config.toml
hidden_size = 256
experts_per_token = 8
d_expert = 32
norm = "layernorm"
tie_word_embeddings = false
optimizer = "laprop"
beta2 = 0.95
max_grad_norm = 2.0
Below are experts of layer 9 (counted from 0) of a mixture-of-experts language model. Rows are named router (the router's row for the expert), gate (a neuron's input weights, with its number), up (a neuron's input weights, with its number) and show model dimensions 0-255. Each number is 200 + 20 x the weight over its row's rms, rounded and kept within 0 to 999.
Before each expert's rows: "mostly gets" lists some tokens that are sent to it at least half of the time. This comes from a sample of Wikipedia text that the model never trained on.

# expert 103
mostly gets: "–200", "–199", "–201", " Australia", " States", "–202"
router,210,196,175,186,237,220,180,206,186,203,224,223,181,212,198,152,194,224,189,208,171,224,173,198,188,185,261,214,177,168,202,183,177,178,231,181,198,228,212,236,225,222,196,175,191,204,151,190,200,173,197,206,188,199,206,203,233,166,178,194,197,200,186,180,204,193,219,231,238,169,181,165,189,243,225,171,178,192,220,205,216,204,203,212,196,213,184,212,244,192,184,189,181,223,213,175,222,167,178,201,188,206,169,184,219,198,167,202,237,179,218,206,206,237,216,204,209,207,180,198,224,181,214,209,197,189,203,218,249,190,191,221,195,206,181,206,209,222,228,191,212,204,220,210,179,210,207,172,210,233,170,196,186,218,199,184,195,210,193,238,187,194,253,170,195,206,189,192,215,226,197,206,235,213,177,186,249,208,171,203,186,197,197,221,215,179,198,189,182,229,202,172,180,201,223,194,223,211,216,220,180,173,190,188,184,201,178,211,198,168,207,200,218,205,199,190,173,197,231,194,219,226,196,212,204,229,212,167,176,200,196,219,251,214,177,214,205,197,208,201,230,226,186,228,217,202,211,188,209,197,183,192,183,178,170,175
gate0,201,194,254,181,205,192,181,204,202,155,201,208,208,183,235,187,233,196,188,209,231,179,206,187,186,192,181,201,230,203,240,215,225,189,191,164,199,215,174,191,189,225,178,187,224,192,198,189,211,188,217,196,188,237,188,176,192,198,215,209,193,217,202,191,153,176,211,218,161,205,187,210,174,176,194,206,239,232,193,161,206,216,211,184,187,201,198,202,208,190,180,201,195,181,243,193,182,192,210,161,226,182,179,235,192,217,206,212,189,208,192,232,166,195,182,209,213,195,182,182,220,231,213,244,147,226,212,207,210,212,231,222,224,217,199,241,198,147,223,212,215,186,205,177,180,208,154,190,196,154,199,222,203,196,244,195,202,209,190,200,184,188,209,197,178,191,214,206,189,208,211,226,206,158,221,220,208,193,189,217,164,199,202,217,185,186,205,195,227,206,235,203,162,189,175,210,184,215,207,204,215,209,198,181,232,193,209,163,215,196,180,195,207,179,227,228,192,215,229,183,188,190,187,154,195,183,189,196,177,191,200,187,193,234,204,194,189,164,183,194,198,201,190,233,214,219,216,199,205,190,214,186,204,190,264,213
up0,202,181,252,187,201,199,171,203,221,190,171,228,176,207,209,214,224,162,182,211,217,209,192,203,197,220,202,207,195,205,232,211,240,181,220,171,204,208,199,182,186,203,210,198,199,160,175,177,228,189,181,171,189,211,177,176,207,207,193,195,164,232,222,180,138,190,194,175,174,215,206,237,206,222,172,181,188,195,213,181,221,193,171,194,191,196,208,221,221,198,167,205,187,202,226,180,213,163,192,140,210,176,151,244,188,203,197,178,209,183,233,192,209,224,172,194,243,196,227,220,195,207,224,211,177,225,202,211,201,223,227,189,197,190,191,234,182,174,203,192,228,213,215,193,200,189,174,188,172,173,191,227,197,217,221,199,217,228,188,200,192,211,226,206,208,177,189,228,216,225,216,226,222,206,171,177,205,184,189,203,171,186,194,220,192,183,198,205,210,228,224,176,190,185,207,197,170,192,197,183,194,229,160,222,235,201,185,170,203,186,213,236,201,194,214,214,218,220,195,163,201,200,165,171,176,198,179,167,193,209,197,181,207,231,193,205,190,174,161,210,200,214,181,218,209,197,213,178,207,197,197,190,170,204,240,206

# expert 101
mostly gets: " appointed", " one", " Robert", " President", " Chief", " Arthur"
router,173,201,216,222,200,232,182,161,193,201,207,220,214,173,203,168,216,205,210,201,234,186,203,200,187,221,229,234,207,220,237,204,206,210,200,201,167,219,184,248,201,227,178,198,195,197,205,177,192,174,195,251,196,218,198,195,192,181,176,190,205,211,231,203,228,220,200,267,185,215,177,206,223,203,181,229,233,214,191,177,187,226,170,186,169,194,193,212,205,190,196,203,167,187,199,205,182,204,179,202,171,219,189,199,199,174,204,250,192,186,210,170,191,207,222,230,209,162,216,173,220,194,213,166,223,207,234,199,212,174,193,214,228,188,190,141,210,196,245,174,195,211,221,184,210,209,221,190,213,232,175,182,201,210,151,178,202,221,201,229,180,172,168,209,193,202,179,203,185,221,194,212,201,203,234,168,154,215,198,183,204,197,214,209,192,213,171,226,199,216,210,220,210,192,212,184,212,188,205,156,191,211,197,210,221,208,198,206,222,183,214,190,185,231,174,204,171,210,203,202,195,194,216,223,214,200,172,219,142,182,209,202,195,203,177,195,214,172,210,215,181,193,200,178,217,210,200,186,195,198,193,180,219,236,244,184
gate0,179,215,194,194,220,201,164,181,208,172,185,227,197,236,189,186,192,237,202,206,215,175,223,202,232,180,207,221,194,205,202,191,174,192,225,186,178,218,173,182,218,220,205,255,253,194,217,190,209,179,186,173,196,181,177,216,213,202,175,184,215,201,201,213,213,210,179,230,229,218,205,219,174,192,210,225,202,223,221,161,207,236,213,215,209,190,231,209,212,167,161,214,217,177,181,169,218,224,194,204,216,231,213,218,191,196,169,204,213,174,203,213,219,188,231,232,221,184,220,229,174,182,222,178,189,206,253,179,201,174,177,195,160,238,223,211,213,192,188,179,223,184,173,206,185,200,220,229,201,220,204,192,203,210,163,166,233,205,199,209,191,179,211,188,209,204,189,216,196,209,170,198,229,206,213,201,205,220,195,193,196,207,198,195,168,182,217,173,219,184,177,222,206,198,214,174,199,213,180,178,199,193,186,176,213,197,210,205,233,203,193,168,204,213,224,255,196,222,157,198,210,193,236,177,238,190,187,229,194,190,189,181,203,169,155,195,199,182,222,227,191,196,195,226,194,218,159,193,194,195,203,213,204,183,237,219
up0,186,193,212,197,200,169,181,181,213,232,162,234,202,192,170,197,185,195,240,218,222,191,183,239,237,167,219,204,183,201,186,191,164,205,238,181,204,209,199,153,223,218,177,219,203,194,214,207,209,184,199,183,193,180,180,201,204,189,168,181,190,190,241,197,221,211,192,228,200,218,186,175,194,210,197,202,202,218,211,193,203,218,207,172,221,180,243,234,195,203,180,221,209,175,230,175,195,220,213,164,203,216,216,184,182,225,159,196,196,179,194,176,199,197,221,223,231,179,239,245,213,176,217,192,217,215,227,198,195,156,155,188,198,195,196,191,227,170,156,222,226,206,193,206,219,171,218,217,198,215,208,226,185,210,171,203,213,198,179,180,190,229,204,185,205,205,196,180,212,182,177,219,214,226,207,190,180,181,229,191,202,185,205,213,179,195,206,176,183,211,192,179,204,172,222,158,188,236,199,213,232,224,191,168,231,204,203,171,221,219,207,162,189,205,193,222,186,213,176,209,191,217,214,165,205,177,197,206,214,185,219,182,174,182,151,182,197,181,206,211,211,167,238,232,213,206,192,206,214,205,229,193,207,176,204,182

# expert 108
mostly gets: "′0", " %", "8%", "%", ".7)", " five"
router,237,207,197,221,192,190,155,197,202,199,189,185,202,206,193,204,186,222,174,249,202,209,186,197,152,191,170,184,214,207,210,193,191,176,197,203,237,200,188,206,236,235,205,200,171,165,196,157,233,161,174,211,194,202,203,215,229,185,228,209,199,209,211,187,193,199,207,177,205,177,207,214,188,196,189,224,223,202,220,230,210,205,209,189,215,208,225,201,193,196,192,186,195,215,235,143,183,178,145,208,209,200,205,189,219,203,193,178,227,213,199,197,184,213,240,174,164,214,219,213,229,209,196,186,213,217,204,219,214,178,222,173,211,185,175,165,215,171,203,218,208,222,208,231,195,189,230,179,209,183,211,180,192,175,218,217,177,170,192,212,216,234,211,214,187,193,204,178,214,218,184,215,177,192,224,173,204,195,189,151,231,221,192,217,201,191,183,214,229,197,185,159,210,140,217,193,220,238,210,219,176,213,233,211,184,218,190,209,204,202,185,162,194,183,206,217,231,203,217,199,226,218,190,218,181,214,193,170,226,219,222,177,193,180,202,183,197,175,173,187,177,214,212,176,217,197,203,205,178,218,230,212,242,197,173,223
gate0,180,218,240,201,207,185,186,196,200,224,184,226,192,229,183,179,196,202,207,202,191,179,201,189,190,184,229,211,190,168,149,196,198,183,212,233,167,224,235,203,210,189,197,202,217,234,220,185,153,199,212,219,222,184,201,176,177,240,188,199,192,177,229,196,194,234,205,207,190,212,193,213,181,167,203,222,232,164,194,155,200,178,195,170,196,184,194,211,195,190,189,196,240,165,172,222,182,235,206,211,208,207,204,163,197,187,199,193,212,194,205,159,193,206,201,193,189,198,180,207,187,216,217,204,179,214,202,185,182,201,214,214,212,190,211,237,220,230,198,221,211,225,230,197,200,206,213,250,175,237,195,210,224,186,192,218,192,205,170,179,214,207,184,199,247,188,179,179,225,203,197,203,201,187,184,231,237,174,212,205,183,171,204,158,215,166,183,200,186,177,223,199,215,204,218,186,177,188,233,227,169,242,226,188,248,176,217,164,228,169,215,229,162,200,211,214,227,169,227,174,205,217,213,224,197,204,210,195,207,176,206,185,164,190,198,193,211,181,211,197,207,206,156,181,195,209,186,212,199,212,198,222,201,194,210,182
up0,218,200,224,220,199,172,183,192,214,218,174,194,178,211,173,190,192,193,200,190,196,190,167,190,217,193,197,194,194,184,167,217,163,188,208,234,198,224,249,201,244,204,207,204,209,245,209,208,187,194,197,202,222,155,191,168,181,257,184,212,196,195,228,174,174,233,194,183,187,230,216,198,186,189,198,221,193,190,211,180,211,209,227,179,172,190,187,175,171,187,199,187,214,175,197,204,179,188,170,246,204,227,192,191,206,174,165,176,192,181,227,161,175,213,196,170,189,209,194,229,189,196,217,186,181,216,195,178,198,193,220,239,199,194,222,210,181,216,216,209,188,188,217,196,208,178,209,225,186,212,185,206,205,202,220,217,186,198,154,209,192,234,196,204,217,216,191,214,177,208,235,211,186,190,179,209,224,194,225,189,177,180,217,164,203,196,167,215,198,197,208,186,234,209,236,181,204,167,242,237,186,225,215,195,246,189,199,166,225,164,201,207,164,194,225,195,226,179,216,190,206,232,204,222,203,200,194,178,210,213,190,187,166,175,222,176,228,183,173,208,204,213,152,174,209,229,201,174,195,221,217,217,214,185,205,188

# expert 24
mostly gets: "′", "°", "–201", " (7", "33", "′0"
router,227,218,253,238,180,172,190,197,227,227,184,146,184,216,182,185,199,211,178,214,189,209,209,209,174,191,220,173,171,188,200,177,164,187,227,233,232,237,188,168,230,207,192,231,206,217,232,169,219,188,187,169,220,180,193,229,215,211,231,210,202,214,199,213,186,197,200,199,221,184,207,214,166,157,224,188,201,179,211,216,229,197,220,193,201,214,199,159,205,165,173,195,195,204,177,199,169,189,187,215,216,244,177,223,175,196,199,188,180,195,195,184,206,218,205,194,197,213,210,221,195,230,168,217,173,186,209,170,195,175,166,182,230,212,184,191,188,187,200,221,172,238,190,213,208,188,186,184,166,193,187,184,182,168,233,181,196,214,211,229,198,199,185,177,190,244,212,192,215,217,195,210,171,198,213,226,182,179,205,187,205,225,176,217,184,221,184,190,221,189,219,191,167,199,197,220,195,231,249,215,177,199,196,206,183,177,209,191,215,193,207,193,194,198,210,230,229,173,247,203,248,208,189,201,170,195,230,190,208,169,231,177,178,181,210,184,184,190,223,221,193,207,198,219,232,193,185,197,200,222,195,206,204,196,197,206
gate0,198,258,201,215,203,179,201,209,169,198,177,163,195,187,197,205,180,189,175,159,218,214,231,204,193,185,188,207,234,184,222,209,205,202,190,217,207,210,194,191,168,216,207,206,205,161,203,195,227,189,199,208,192,206,190,209,183,205,207,201,208,218,182,244,164,221,186,185,185,200,181,214,190,163,241,238,196,190,234,238,193,203,229,228,226,214,193,189,193,159,181,225,196,177,179,225,179,205,201,228,235,216,188,212,203,205,221,217,199,188,177,212,211,225,195,156,206,183,211,208,232,213,186,213,240,194,172,173,186,193,199,182,205,244,193,171,179,204,200,227,178,220,182,240,166,169,184,184,183,219,199,165,202,220,215,226,214,213,209,213,156,191,202,223,193,188,201,214,196,235,170,235,171,198,184,218,213,231,194,179,198,224,215,193,189,172,190,178,215,195,176,215,205,199,209,211,219,199,185,191,203,187,194,197,193,214,195,169,202,202,176,181,187,225,233,220,183,194,197,214,205,196,177,162,226,209,175,205,205,206,226,214,190,206,180,245,186,193,204,167,197,231,213,194,225,191,252,224,204,201,190,239,151,224,205,215
up0,185,221,233,223,182,171,238,211,177,211,212,203,211,194,202,217,182,189,222,156,244,181,215,197,182,184,183,241,197,208,200,193,196,198,188,208,196,183,174,224,187,208,184,207,195,220,207,194,188,208,181,202,227,180,208,188,196,211,163,202,189,183,206,200,181,201,202,204,192,183,178,204,242,222,184,203,215,187,225,238,188,228,210,178,153,224,217,200,166,202,202,205,194,214,209,178,205,236,230,236,230,203,169,182,189,161,245,198,208,196,197,185,191,202,207,213,185,162,178,179,208,192,213,165,182,234,172,201,184,193,226,226,206,196,184,190,214,148,209,218,182,191,187,167,211,226,209,206,213,214,207,191,184,220,167,166,221,234,185,220,182,216,174,204,179,181,215,180,210,217,181,214,165,212,198,196,204,229,203,194,221,198,202,222,169,172,207,186,182,198,201,198,198,232,198,186,217,176,236,166,194,238,176,196,221,179,217,210,233,218,186,201,224,217,186,202,166,227,227,168,208,200,222,227,194,188,199,194,167,169,250,188,224,191,191,201,179,200,213,194,230,167,206,217,206,235,191,203,188,206,233,208,165,195,213,238